config = dict(
    activation='clamped_swiglu',
    routed_scale=2.5,
    router_bias=True,
    vocab_size=16384,
    norm_place='pre',
    qk_norm=True,
    init='uniform',
    grad_clip=1.0,
    final_lr_fraction=0.1,
    train_tokens=351500000,
)
Below are experts of layer 7 (counted from 0) of a mixture-of-experts language model. Rows are named router (the router's row for the expert), down (a neuron's output weights, with its number) and show model dimensions 0-95. Each number is 128 + 24 x the weight over its row's rms, rounded and kept within 0 to 255.
After each expert's rows: "raises" lists some tokens whose logits its average output raises strongly, later layers aside. This comes from a sample of Wikipedia text that the model never trained on.

# expert 7
router [135  98  87 155 137 173 115 132 120 142 161 118 106 106 120  91 144 129 117 133 126 154 141 113 115 153 129 130 165 129 118 114 171 139 151 171  99 156 115 157 131 141 149 121  67 182 129 164 132 116 101 135 170 106 105 173 125 160 112 126 142 109 126 107 158 109  60 171 155  88 152 119 166 133 137 161 134 129 157 111 120 133 138 166 116 126 132 119 145 138 158 111 143 134  98  98]
down0 [104 146 133 119 135 166 147 130 160 115 140 114 146 163 113 105 155 138 117  70 138 119  84 140 139 146 115 135 123 129 110 146  99 142  98 143 146 164 109 111 123 109 117  94 105 142 136 136 138 169 125 143 134 109  67 157 127 149 160 115  96 166 109 156  94 142 104 153 100 136 170 122 158 134 117 119 153 171 143  96 125 145 113 138 125  82 125 107 117 147 150 164  99 148 111 113]
down1 [121 140 102 123 128 139 155 134 109 132 100 112 109 144 149 160 146 125 109  98 131 151 122 159 132  90 110 120 130 142 110 187 111  98 135 125 116 146 116 144  96  89 136 124 148 160 188 148 151 102 129 131  98 118  99 163 114 122 107 124 101 123 110 134  88 132 152  66 114 161 139 120 122 112 113 150 129 122 140 136 155 132 110 131 133 199 102 144 103 127 133 140 127  98 143 140]
down2 [115 126 138 125 109 106 137 128 128 116 130 134 118 135 127 184 132 127 131 124 109 146 148 136 168 101 135 126 133 154 179  96 120 156  89  94  95 161 135 104 115 172 129 104 139 105 138 137 117 144 125 145 151 142 157 109 158 141 127 109 124  85 125 163 130 141  36 130 107 120 110 175 129 135  71 132  88 139 133 103  98 102  92 144 168 134 108 126 136 131 102 107 149 128 120 135]
raises: "The", "In", "-", "After", "O", "E"

# expert 25
router [161  92 160 159  84 167 147 115 127 154 113 143 152 126 135 171 141 175 105 157 114 116 105 126  67 101 200  82 118 129 120 124 120 142 161 113 133 117 103  95 161 171 173 111 120 181 101 127 128 144 110 134 135 127 179  92 127 115 125 120 145 173 137 114 164 172 125 112 132 125 146 121 137 124 148 115 126 177 135 106  75 140 131 140 147 132 145 106 121 147 154 117  83 193 114 126]
down0 [147 124 124  99 118 170 133 177  97 107 170 120 162 131 150 133 147 142 100 159 162 122 160 141 179 108 173 117 125 112 139 169 147 114 129 127  93  89 174 131 116 116 143 169 124 102 170 117 103 128 115  92 116 105 128 121 145 108 116 184 120  94 124 120 120 141 119 114 117 114 104 149 123 137 173 160 158 105 114 136 150 115 176 153  99 148 146 177 100 103 131 151  92 115 109 127]
down1 [118 132  99 140 131 116 130 113 107 106 154 127  79 134 136 105  93 127 108 148 116 200 141 103 121 173 131 106 116 134 152 141 131 121 154 104  90 133 104 157 138 132 192 140 111 119 128 137 148 139 122  80 165 154 121 155 132 134 105 136  96 157 117  96 102 139 128 137 107 107 156 140 108  94 141 137 119 145  87 113 144 105 154  98 120 107 119 128 129 113 132 110 106 150 104 111]
down2 [160  74 147 141 166 114 103  75 128 162  58 158 149 119 146 125  93  90 152 129 114 179 128  83  97  92 155 109 132 132 151 133 129 166 122 101 158 136 108 120 115 115 150 127 110 146 133 140 108 140 180 149 138 105 117 163 117 148 170 136 125 145 185  98 125  97 132 127  96 134 148 163  99 133 174 136 116 131 102 143 174  89 149 165 133  98 133 104 142 138 114 126 121 144 155 153]
raises: " the", " a", " one", " an"

# expert 13
router [120 126 163 142 160 126 135 106 100 116 131  93 140 119 149 125 126 104 148 179 121 144 109 128 159 126 133 111  71 128 122 189 135 112  91 167 119 118 156 115  88 137 156 132 142 114 110 177 152 122 116 144 133 120 114  92 100 137 128 125 132 118 125  95 137 176 130 124 153 139 141 139 130 117 104 136 122 123  57 108 137 128 106 141 125 114 160 125 104 126 135 119 147 121 104 163]
down0 [128 119 125 134 144 139 120  88 175 102 138 147  99 133 100 141 134 145 112 133 186  96 139  77  93 105 115 115 113 148 134  86  93 128 164  98 144 166 143 134 125 119 142 119 159 176 136 100 120 135  99 132 113 134  95 138 123  93 147 150 124 156 156 150 155 169 117 120  95 113  96 111 108 102 145 158 134 161 128 130 125 100  95 139 164 119 158 106  86  97 168 154 145 148 145 117]
down1 [126 171 105 126 160 150 138 109 104 120  97 156  86 115 126 152 115 172 133 106 124 174 156 162 127 129 114 149 128 143 137 113 127 107 115 132  95 146 119 129 155 119 111 141 117  92 139 142 140 144 110 134 134 169 149 111  81 118 108 144 108 175  98  95 110 114 139 155 151 113 108 124 125 119 156 150 151 128  93 137 153 140 119 140 118 104  83 152 122  93 144 177  96 203 209  83]
down2 [135 159 139 102 142 130  97 119 108 140 108 135  96 139 150  84 162 128 115 113 162 121 151 158 106 151 140 129 164 134 112 139 108 158 125 137  97 124 108 172 124 123 133 126 175 135 133 193 130 146 103 121  97 131 128 167 104 153 131 187 123 180 111 191 106 179 175 121 167 167 126 132 110 114 108 140 133 144 119 144 117  99 129 199 133 147 131 127 125 125 126 118 135  90 133 125]
raises: " in", " of", ".", " for", " with", " on"

# expert 26
router [136  79 145 166 173 112 110 133 136 146 175  91 134 135 119 145 182 101 154 186 141 150 123 111 142 147 130 110 142 145 104 167 130 143 121 163  87 154 101 104 131 146 174 100 162 125 137 142 145 111 115 126 120 104 127 137 110 153 150 115 126 119 109  93 118 127 105 114 121 129 143 126 123 117 134 100 123 137  73 100 112 147 156 125 115 111 169 123 144 115 142 130 144 122 110 159]
down0 [147 127  95 115 105 161 121 152  61 135 105 123 113 102 126  98 151 119  90  92  86 165 129 117  96 143 128 116 134 147  69 130 121 150 122 128 108 133 150 100 141 121 105 159 153 144 106 109 139 125 129 111 121 153  86 137 119 109 145 166 134 153 164  93  89 137 117 120 100 123 133 139 130 127 176 127 121 170 105 114 105 122  99 154 161 121 149 152 115 163 130 135 100 120 148  84]
down1 [128 117  94  91 157 131 154 172 111 122  96 120 152 106 143 155  82 114 151 131 136 113 115 142 112 136 154 140 133 142 153 133  54  93 145 142 146 139  99 119 168 136 120 116 125 133 129 149 108 116 115 106  69 120 148 154 123 119 131 134 122 130 142  78 131 123  73 118 169 137 107 132  87 136 132 117 156 108 117 131 133 100 116 138 144 158 137 149  83 140 138 120 138 160 136 124]
down2 [107 136 146  70 115 152 135  99 109 131 112 144 164 115 122 118 103 124 119 131 152 137 136 151  94 103 156 141 133 126 145 133 112 116 142 114 129 129 128 147 124 118 141 154  78 173 123 145 140 148 111 104 157 125 133 125  95 133 154 149 134 172 135 103 153  74 142 143 143 133 156 145 135 173 121 154 169 148  85 148 103  89 145 181 178 168 107 144 100 107 140 146 118 135 152 112]
raises: " and", " in", " to", " of", " (", " on"

# expert 24
router [153 116  91 157 112 175 142 136 128 143  82 177 110 101 143 184 119  90 162 143 106 152 125 105 105 114 132 118 141 138 104 136 159 103 139 139 124 151 138 164 146 133 109 112 115 134 115 106 107 120 134 145 128 108 129 153 111 121 121 144 160 171 109 143 135 121 101 114 143 136 126 111 157 195 134 157 153 102  99 104 125 122 163 104 162 156 154  94 127 192 172 106  80 114 137 137]
down0 [170 123 107 108 107 116 120 135 123 129 127 133 134 137 164 102 125 136 143 148 115 132 129 116 101 133 142 139 126 148 116 115 107 150  72 126 147 148 141 121 141 124  78 174 136 100 102  92 146  82 166 112 126 104 126 105 149  74 153 136 125  96 128 119 127 134 149 105 137 117 167 147 143 130  73 140 111  95 140 104 112 111 117 100 118 115 128 117 125 112 139 136 163 134  76 147]
down1 [121 103 160 137 139 103 116 110 134 122 162 118 145  90 119 109 103 134 126 166  85 117 115 109 134 103 113 143 165 116  99 173 110 172  90 140 137 139 151 122 128 103 162 153 127 115 156 109  99 131 123 100 115 144 171 144 150 132 181  95 115 135 137 157 139 165  80 129 126 123 135  94 165 145 135 124 142 175 129 126 112  85  94 112 148 127 120  98 117  47 176 101 114 144 131 166]
down2 [164 119 125  98 118 142 113 150 106 116 126 152 138 101 160 102 126 148 127 127 128 142 161 115 117 151 150 129 128 116 170 119 103 102 103 157 161 124 156 182 126 106 103 142 110 144 123 107 131 104 178 134 122 166 161  56 172 147 124 111 103 114 115 115 133 123 118 130 109 131 137  86 144 158  52 142 137 156 133 140 141 136 125  99 147 153 127 134  79 134 137 112 142 105 135 142]
raises: " F", " and", " H", " D", " S"

# expert 27
router [146 126 110 157 135 161 118 140 135 150 137 150 116 119 123 118 208 101 166 157  85 179 153 108 135 130 116  88  92 123 145 136 129 124 127 103 114 133  84 119 141 199 166 128 146 104 113 138 187  88 102 142 168 129 135 115  61 169 118 122 136  90 117 151 123 182 123 146 111 118 120 114 128 149 155 141 154 158 127 123  96 103 153 113 160 111 153 102 149 135 128 139 149 132 131 122]
down0 [128 145 147 135 108 135 139 170 102 112 109 111 169 155 153 150 141 125 131 184 130 160 153 137 111  99 148  98 126 144 115  98 103 123  85 136 137 136 125  90 151 174 133 113  68 120 129 118 130 115 118 138 153 104 128 134 106 106 107 137 135 135 135 122 144 122 139  71 169 130 141 152 125 105 108 119 151 151 153 149 139 141 122 107 136 107 156 170 153 144  94 125 107 118 118 168]
down1 [125 124 141 166 113 138 127 123 167 144 123 101 132 124 123 119 103 125 124 125  96 103 149 125 135 126  94 125 139 135 168  92 144  72 126 155 106 126 132 124 163 157 147 156 123 124 174 158 154 148 190 108 142 106 108 120 182 166 105 126 115 163 170 152 133 100  98 165 122  98 163 173 128 142 134 159 127 103 118 107 155 143 158  73 169 130 107 132  97 125 144 171 182 141 132 117]
down2 [ 73 162 144 141 155 199 147 129 109 134 122  95 131 120 130  79  99 127 139 109 135 119 103 140 128 120 129 117 112 148 136 174  96 173 132 121 129 170 146 127 168 131 165 133 114 136 116 141 135 102 147 153  80 159 167 116 116 130 159 115  87 139 119 135 112 129 138 110  74 119  95 117 146  95 167 148 154 120 122 144 126 134 111 139 108 103 116 150 186 142  99  99 118  86 148 126]
raises: " and", ";", " of", " in", "/", " for"

# expert 15
router [143 103 102 140 128 194 111 120 165 137 110 117  50  98 119 135 141 146 137 121 127 154 116 182 140 171 131 134 103 111  92 147 122 131 158 117  78 165 146 155 112 160 101 132 126 135 146 118 115 100 166 155 170 160 105 137 106 150  96 106 134 132 123 108 144 143 170 127 127 157 150 140 158 181 155 138 151 105 103 129 121 108 137 131 184 141 154 101 123 176 143 101 136  90 131  76]
down0 [106 145 130 164 149 139 117 106 143 138 159 149 108 158 118 123 165 156 107  80  85 114  98 133 113 124 106 113 128 153 118 125 112 144 151 131 138 163 187 102 131 173 185 132 120 127  96  86 130 138 108 123 144 170 167  93 136 128 132 146 164 117 117 110 143 126 139 147 130 107 129 153 185 145 158 100 126 155 115 132 149 119 139 132 127  97 144  83 131 173 102 116 136  99 144  88]
down1 [119 129  75 136 145 101 142 118 134 136 147 180 126 121 148 109 113  77 107 107 156  80 122 125 135 161 136 145 114 157  96 139 137 149 105 126 150 109 132 141 165  95 147 151 120 119 109 136 163 169 100  93 129 114 108 135 120 141 120 136  93 121 154 101 146 120 121 173 111 152 131 114 114 115 137 167 160 102 153 114 145 106 115 132 103  79 146 121 109 154 138 120  89 150 136 144]
down2 [104 117 116 160 133 159  81  38 127 100 128 131 123 102 155  79 128 144  93 140  77 130 105 165 201  87 131 108 114 104 125 153 147 130 131 139 123  44 161 160 172 164 149 107 110 152 113 105 129 127  96 139 131 106 106 104 110 118 168 127 102 132  99 155 102 142 142 103 118 110  98 112  96 120  84 165  85 123  86 112 178 162 129 115 118 137  92 136 158 179  54 111 129 149 109 128]
raises: "p", "am", "ell", "ro", "och"

# expert 10
router [153 115 121 124 138 134 111 122  73 148  99 108  69 131 126 117 126 142 119 104 120 175 124 120 111 146 128 129 118 148  97 157 140 117 136 144 103 121 129 129 108 171 117 121 121 133 144 151 128 170 134 160 178 111 162 117 118 139  88 116 177 143  54  94 148 108 122 128 129 136 152 146 194 121 121 103 156 125 155 139 127 161 153 103 169 134 119 131 103 151 141 111 106 147 127 118]
down0 [148 153 122 102 145 120 112 141 112 181 143 143 115 114 147 162 134 177 119 105 121 130 131 158 146 123 106  73 122 160 147 100 151 149 133 146 130 109 125 141 121 118 112 126  97 117 134 114 126 201  90 151 154 174  83 153 117 108 109 101 119 215 152 145 139 147  94 181 111 126 139  98 118 120 143 122 127 114 138 147 159 130 138 152 114 167 148 122 169 148 126 176 103 128 137 133]
down1 [121 111 108 155 111 148 107 106 178 132 104 179 119 187 111 121 151 122 119 138  91 115 157 156 149 101 129 122 101 140 157  74 163 117 112  88 143 109 141 149 108 110 102 133 167 132 118 149 130 116  86 140 118 175 135 154 125 126 138 156  88 160 156 159 118  83 108 113 127 118 141 150 129 122 117 119 136 134 116 103 140 145 130 113 144 128 132 112 155 126 123 156  96 110 127 172]
down2 [113 120 155 106 136 172 149 171 118 122  94 109 130 149  98  83 109  97 171  93  98 135 119 133 121 116 160 170 109 150 168 116 159 141 117  80  81 114 109 156  84 153  93 107 101 103 176 119 152 125 118 140 147 107 121 153 118 112 179 135 142 115  76  91 120 114 169 147 133 148 121 126 167 123 113  94  96 120 213 133 157 158 113 113 142 135 103 186 147 130 114 157 142 138 147 111]
raises: "at", "are", "est", "ar", "il", "or"

# expert 11
router [157 117 118 130 130 182 174 109 128 130 108 144 131 128 140 139 163 171 134 152 122 133 129 112 106 158 155 127 104 105 148 160 157  29 162 126 128 101 114 102 116 151 174 128 130 149 131 142 123 160 112  96 133 107 142 143 119 168 113 107 142 124  83 112 125 145  83 153 170 102 136 104 120 113 121 163 139 113 135 128 100 129 139 159 151 117 127 154 129 166 112 129 115 126 147 112]
down0 [119 107 109  84  91 158 131 100 112  84 181 139 114 126 147 123 131 139 132 105 174 122 126 147 106 140 155 136 126 126 101 149 125 157 168 124 112 128 107 136  82 114 133 131 143 121 153 139 112 104  66 130 102 135 135 116 155 163 104 157 130 132 134  85 108 163 129 129 130 152 117  92 141 109 128 118 123 116 115 126 143 154 124 145 129 122 118 165 138 170 148  97 178 109 125 132]
down1 [139 105 116 126 112 147 103 168 142 167 124 129  91 115  71 126 171 137 137 146 116 154 118 154 107 108 138 122 116 111 162 120 126 142  90 137 113 148 118 142  98 121 113 157 169 105 132 124  89 131 147 131 167 129 107 137 106 137 132 147 117  98 153 117 130 122 119 135 148 132 130  86 118 124 149 124 119 158 118  98 127 143 114 162 138 118 141 149 149 137 115 124 140 122 137 153]
down2 [101 118 151 154 134 132  95  86 112 156 120 158 146 159 125 151 134 106 135 133  79 136  99 121 140 127  93 106 157 130 178 178 167 111 157 108 133 120 174  81 159 148 111 130 118 120 136 147 169 101 134 120 153  98 137  99  86 129 142 133 115 123  95 131 149  98 170 137 129 105 156 146 164 160 135 129 110 149  91 143 105 100 185  99 110 125 107 111 126 113 142 115 153 141 159 134]
raises: " the", " a", " its", " an"

# expert 3
router [137 122 109 152  79 114 114 114  89 164 148 117 106 124 130 122 113 129 152 147 132 131 154 148  89 132 104 104 131 174 113 106 146 102 139 150 145  77 105 123 151 146 147  97 149 114 119 110 149  86 118 138 146 142 135 134 155 116 104 151 139 144 125 131  92 117 135 130 148  82 146 110 128 138 110 107 160 160  97  77 133 117 114 112 125 114 139 127 168 128 131  97 145 158 105 205]
down0 [134 116 113 113 154 158 121 111 161  63 116 132 112 142  90 144 128 105 142 128 130 110 163 175 158 126 142 118 127  77 133 101 150 150 146 102 137 160 111 168 137 106 100 143 110 154 101 113 126 128 122 131 109 157 128 174 126 130 115 140 180 137 141 128 119 115  94  92 127 134 121 128 132  73 144 139  74  97 130 115 118 159 105 101 125 106  61 142 138 103 163 128 133 125 120 103]
down1 [173 129  91 124 141 172 126 116 136 133 133 140 105 124 148 122 202 142 129 133 123 139 152 187 113 136 110 120 104  89 149 125 119 132 114 147 131 110 125 134 125 116 106 115  72 129 111  92 129 136 117  96 148 151 142 132 160 128 143 122 120 122 144 109 166 142 129 134 105 128  80  94  99  98  84 141 157 102 141 143 140 152 117  85 125 105 111 170  90 113 137 107 133 107 146 148]
down2 [120 100 116 142 129 135 106 150 158 161 122  99 171 141 161 161 113 139 148  81 120 136 169 105 127  81 159 129 151 134 136 120 101 136 114 111 163 165 156 152 125 152  94 108  98 147 119  77 150 121 187 145 138 150 164 145 150 145 124 126 133  89 106 147 126 127 187 164 110 172 180 191 124 128 176 108 152 129 137 137 158 154 116 132 117 177 106  73 125 125 100  84  95 155 163  91]
raises: "–", " and", "-", " F", "-S", " to"

# expert 17
router [107 141 112 123 136 111 123  92 111 153 129 188 103 139 107 161 104  95 131 132  79 109  99 133 143 136 137 119 127 177 116 138 120 113 156 137  91 119 112 135 136 128 146 111  88 105 164 110 138  93 107 158 131 139  91 147 139 143 127 119 126 160 108 125 137 115  76 146 117 104 134  79 141 169 131 130 130 117 136 126 100  95 133 119 115 130 150 145 104 134 123  97 145 191  84 122]
down0 [107 146 117 112 123 118 119 150  97  86 158 149 164  72  93 157 148 128 115  86  90 163 159 167 123 100 131 117 135  79 130 139 152 121 173 110  87  99 145 175 130 115 152 145 135 152 160 107 139 165 122  95 152  84  90 165 143 137 143 163 141 132 123 136 138 174 120 138 130 140 105 137 114 164 120 117 134 112 158 172 117 102 112 137 148 217 125 119 140 100 130 142 143 106 148 143]
down1 [132  96 139 144 146 107 139 148 138  92  71 107 116 124 114 110  81 127 132  86 117 181 104 147 152 207  83 121 112 141 106 152 105 123 136 118 136 153 143 134 130 149 131 156 153 162 128  84 122 129 162 110 139 105 130 190 155 129 178 176 112 179  92 100 138 127 153  86 129 109 143 124 119 136 115 134 105 155  87 127 100  95 119 171 128 125 149 131  97 151 121 126 138 103 153  92]
down2 [135 143 106 138 121 178 138 120 127 106  57 124 118 155 145 145 124 145 145 111 102 116 131 123 115  90 117  89 132 126 125 113 137 134  91 106 135 147 138 122 121 142 138 113 114 189 146 137 119 145 106 115 147  98 110 127  70 120 173 130 132 118 186 109 100  98  93 119 153 132  79 144 133 100 151 155 151 156 152 136 144 138 115 112 156 100 109 121  96 106 147 153 146 122 132 147]
raises: " to", " in", " and", "."

# expert 31
router [124 139 116 128 143 125 117  93 109 138 144 158  93 146 113 160 145  71 122 132 107 114 101 119 135 159 140 134 140 126 121 156 110 102 142 131  57 120 111 108 154 132 137 120  96 104 106 129 128 129 104 124 140 131 119 123 118 174 125  89 128 173  75 115 113 107  61 153 157 122 137  77 160 170 119 143 144 117 130 130 126 128 143 144 130 157 153 151  98 125 152 112 153 154 110 115]
down0 [ 83 127  94 146 117  98 123 135 137 103 121 116  82 107 148  95 103  87 134 122 150 122 101 127 117 142 130 124 129 137 150 162 157 130 143 101 126  73 127 116 138 150 128 141 104  87 101 136 155 160 163 157 169  69 155 134 125 139 147 125 149 138 138 115 135 130 152 159 132 117 116 167 110  88 118 138 143 131 114 138 119 128 102 132 116  80 113 141 142 149 151 106 130 107 110 134]
down1 [149 107 158  99 132 139 157 133 116 133 144 136 158 122 145 139 122 150 128  78 130 134  94 107 157 136 138 125 126 106 164 134 131 161 116 180 125 134 120  97 126 167 106 116 113  82 101 145 160  89 162 140  98 150 110  99 109 128 123 158 144 152 122 131  86  85 123 163 144 141 126  81 111 162 105 137 111 138 108 129 122 146 105 124 151 141 149 111 152  97 103 115 146 119 174 168]
down2 [153 135 135 172 125 119 131  91  95 114 114 160 153 132 102 119 139 152 147 121 112 131 100 165 157 132 118 148 106 133 102  63 128 134 134 152 131 169 142 153 112  85 123 159 130 112 136 165 129  66 162 129 165 101 126 107 135 141 106 138 118 154 185 114 129 106 139 132 153 100 106 113 153  88 104 119 155 142  93 129 147 122 130 138 166 124 103 140 131 130 106 149 144 147 148 115]
raises: " –", "–", "–8", "–6", " and", " in"

# expert 9
router [145  90 122 151 140 142 138 144 145 141 135 171  77 125 131 136 145 101 128 160 141 144 136 125 115 101  80 141  83 127 119 134 146 121 145 137 122 176 129 138 128 124 147 103  77 125  99 118 137 135 116 162 158 116 147 124 109 157 142 155 150 144  77 102 103 134  89 194 123 138 112  77 149 117  94 131 166 173 126 122  75 124 155 116 129 119 143  84 142  94 141 112 153 142 108 113]
down0 [149 137 112 104 146 141 110 159 141 125 138 161  83  89 179 144 129 122 126 137  95 103  99 163 141 125 119 135 111  61 153  83 111 164 125 147 144 160  90 130 115 142  96 118 139 115 139 167 158 124  71 123 185 159 145 125 147 153 122  91 148  96 151 119 125 162 128 152 154 123 110 165 101 141 158 110 149 116 141 132 116 144 117 116 125 136 154 114  87 121 158 134 164 118 110 146]
down1 [151 137 129 116 123 144 108 150 150 126 136 138 115 142 126 156 138 141 128 147 151 165  82 115 147 176 129 176 120 116 131 114 134 167 153 104 115 124 108 103 111 139 144 131 128 120 118 110 111 152 117 108 149 107 149 136 114 150  94 123 152  79 129 160 126  96 103  97 135  64 109 141 144 155  82 188 133 146 140 110 134 124 114 137  94 124 133  88 132 135 104  89 133 171 109 124]
down2 [137 126 146 146 112 146 137 141 132 101 132  84  89 130 101 141 128 114 156 151 148 129 116 120 132  87  95 136 164 106 124  79 155 129 128 103 154 139 116 134 118 124 130 150 177 105 177 153 123 125  89 116  85 113 147  84 143 117 157 137 142 151 125 137 159 119 118 126 135 172 114 127 125 122 104 138 126 121 134 146 157  78 116 151 168 122 145 124 152 149 123 105 126 114 130 113]
raises: "is", " as", "ic"

# expert 12
router [126 107 137 130 128 154 125 119 149 130 111 132 100 108 127 154 148 141 158 147 113 139 152 177  99 172 136 151 158 118 101 128 145  85 128 143 113 156 123 107 151 137 151 111 122 121 141  87 137 114 163 180 143 108 117 161 107 134 106 138 138 150 122 153 139 138 152 141 141  97 154 119 146 137 132 140 137  97 146  97 121 115 109 155 143 207 145 132 145 154 150  92 120  97 116 129]
down0 [164 129 137 141 114 185 166  87 139 129 138  99  98 137 130 111 129 160 110 112 152 153 128  81 127 135 120 148 109 127  92  89 141 135 166 154  99  87 139 149 158 107 143  95 158 135 144 136 105 173 114 136 116 154 158 147 139 138 118 132 140 155 162 121  93 106 103 103 110 119 111 136 103 169 108 137 119 117 147 109 123 114 162 130 103 120 143 142 124  88 142 124 121 185 126 113]
down1 [116  88 131 127 143 110  71 156 126 113 149 127 122 169 109 144 130 167 116 156 108 173  87 170 152 122 159 119 131  98 138 162 146 144 106 103  98 167 102 112 114 102  95 128  69 143 103 179 114 163 113 131 149 141 106 116 141 159 135 163 107 108 120 140 136 119 153 115 125 120 142 120 131 146 160  69  93 127 116 141 136 136 119 148 113 149 136 121  81 118 113 169 109 136 157 153]
down2 [135 137  82 155 135  99 142 163  78  98 119 160 122 144  56 116  98 157 127 133 118 136 165 109 154 141  59 178 130 134 127 136 108 102 156  95 112 117 150 121 130  98 153 120 149 113 144  80 164 161 106 123 103 136 137 109 125  77 133  97 143 134 107 118 127 102 132 138 117 129 113 151  99 117 148  93 154 134 133 131 129 132 146 129 124  81 114 135 124  92 147 125 150 137 154 128]
raises: "b", " and", " F", " V", "is"

# expert 23
router [177 139 148 133 176 147 167 137 159 118 143 130 123 137 134 142 146 122 156 131 159 124 106 149 132 137 132 127 113 112 120 150 168 117 158 182  95 139 141  91 108 121 160 122 162 120  99 129 149 131 105 156 119 112 136 121  96 149 123 125 175 126 116 131 135 116 123 126 123 146 137 125 141 109  87  97 129 128 117 112 134 129 149 146 159 115 162 113 121 128 128  95 132 117  88 145]
down0 [126 140 141 119 102 141  72 140 164 106 138  96 129 146 143  93 104 149  82 142 128 169 131 149 139 163  83 120  95 169 121 113 108 124 122 156  96 119  85 171 116 161 127 168  84 105 111 119 135 166 164 126 189 142  92 159 128 186 156 136  84 116 172 150 148 125 138 153  84 103 127 134 137 171 132 112 107 119  91 139 139 159 130 111 126 179 131 100 214 118 145 167 150 104 117 124]
down1 [140 124 120 162 120 110 128  91 130 100 117 158  45 163 131 171 123 104  86 161  76 136  98 135 123 146 122 105 143  99 121  85 141 148 142 150 127  87 140 175 120 118 141 114 102 131 120 115 135 132 129  99 143 143  98 124 115 156 137 106 137  80 133 142 112 111 141 129 122 150  73 139 120 123 109 150 132 126 130 121 112 124 154 111 174 153 122  90 110 161 119 152 110 101 143 135]
down2 [136 111 124 119 154 120 155 130 123 171 127 122 111 154 101 146 117 158 141 121 132 158 159 147 132 129 145 153 127 147 128 127  94 153 136 118 134 111 159 137 130 127  88 193 121 163 133 130 121 119 147 141 127 146 147 139 140 109 137 137 134 101 163 136 115 140 115 123 149 132  90 115 140  96 177 114 102 116 126 146 127 162 105 131 160 134 135 114 133 130  97 152 140 157 146  79]
raises: " in", " of", " and", " on", " to", " at"

# expert 0
router [133 112 124 125 133 122 137  47 141 152 106 106 138 121  95 176 123 134 117 147 110 132 158 129  89 104 142 165 119 117 111 114  88 121 169 143 115 142 122 113 141 172 106 112  78 166 164 143 108 137 125 144 145 118 164 104 131  91 107 127 126 154 133 148 134 143 110 120 147  86 137 140 127 145  98 115 153 146 137 130 111 147 120 102 102 124 123  92 142  94 126 113 114 164  87 112]
down0 [ 68 181 124 170 113  96 173  97 149 132 124 136 111  85  99 127 140  88 141 153 148  80 164 105 170 104 120 111 131 139 103 130 103 138 165 126 107 123 137 112 140 124 115 145 141 156 153 145  79 152 171 114  94 174 128 138 147 107  92 119 102 133 159 126 114 108 125 154 123 125 103 117 114 138 160  91 132  88 123  90 156  70 114 112 118 157 159 143 141  92 111  71 132 110 141 144]
down1 [124 114  99 139 108 159  89 115 140 143 119 130 130 107 164 103 136 161 127 112 106 104 108 106 167 130 132 138 124 157  86 144 114 138 154 127 122 139 127  94  96  75  80 108 103  85 105 111  96 109 115 144 103 105 116 143 146 142 152 124 122 120 131 125 125 136  70 114 122  81 143 159 113 130 166 103 151  94 154 105  55 151 111 136 101 122 106 172 126 110 149 106 108 112 110 119]
down2 [115 170 103 112 147 121 137 149 137  99 106 114  85  92 114 123 122 135 116  99 136 128 148 169 145 153 116 116 133 126 133 125 154 142 153 114  98 136 138 148 132 140 101 100 123  98  92 145 134 111 139 125 131 139  92  89 158 126 135 128 134 152 141 179 154 135  77 119 135 150 145 171 135 116  84 180 120 129 120 117 133 131 168 102 120 108  74 115 176 106 118 146 131 153 153 125]
raises: " the", " a", " in", " he", " all"

# expert 21
router [133 141 147 122 137 124 129 110 140 130 143 130  64 158 134 125  96 112 118 123 134 111 117 152 143 137 117 151 121 149 105 155 126 142 130 112 128 154 119 151 159 129 115  93  81 122  82 112  94 128 169 129 150 119 145 138 117 159 104  97 141 168  94 119 153 122 125 129 133 134 140  95 157 149 132 147 123 126 112 115 112 120 128 142 121 119  92 133  95 126 120  84  73 104  90 117]
down0 [ 85 131  94 106 115 125 104 101 136 120 128 155 106 138 163  90 129 133  90 105 166 156 133 104 164 156 124 113 100 138 126 129 124 107 106 114 132 144 108 121 141 141 100 146 104  94 112 127 123 131 139 100  99 147 100 124 101 156 130 121 111 128 132 150 124  96 174 153 156 148 101 112 139 113 107 136 134 159 128 166 151 170 157 130 117 112 122 191 151  91 123 155 150 131 151 141]
down1 [122 111 120 145 125 144 122 134 103 131 148  99 145 114 114 144 122 148 151 114 145 139  85 134 124 128 136 108 183 163 133 186 137 110 133 137 145 164 123 131 109 136 133 163 107 130  98 115 147 118 138 137 136 106 117 175  96 114 106 125  94  79 137 114 137  96 118 127 126 169 132 142 172 113 109 141 122 133 125 108 141  96 132 181 107 108 151  89 146 119 162 147 154 127 104 135]
down2 [134  98 114 128 172 173 138 122 148 123 160 101 151 156 138 104 130 169 105 124 137 113 101  97 138 158  97 111 143 104  84 146 145 157  93  83 115 165 120 127 158  89 121 127 107 148 137 144 120 123 119 141 119 131 128 196 129 146 131 103 136 117 133 112 138 103 106 147 108 172 141 117  97 138 130 117 138  95 140 137 108 157 171 135 156 135 118 141 121 138 110 126 159 166 113 171]
raises: "ab", "od", "ens", "um", "art", "ott"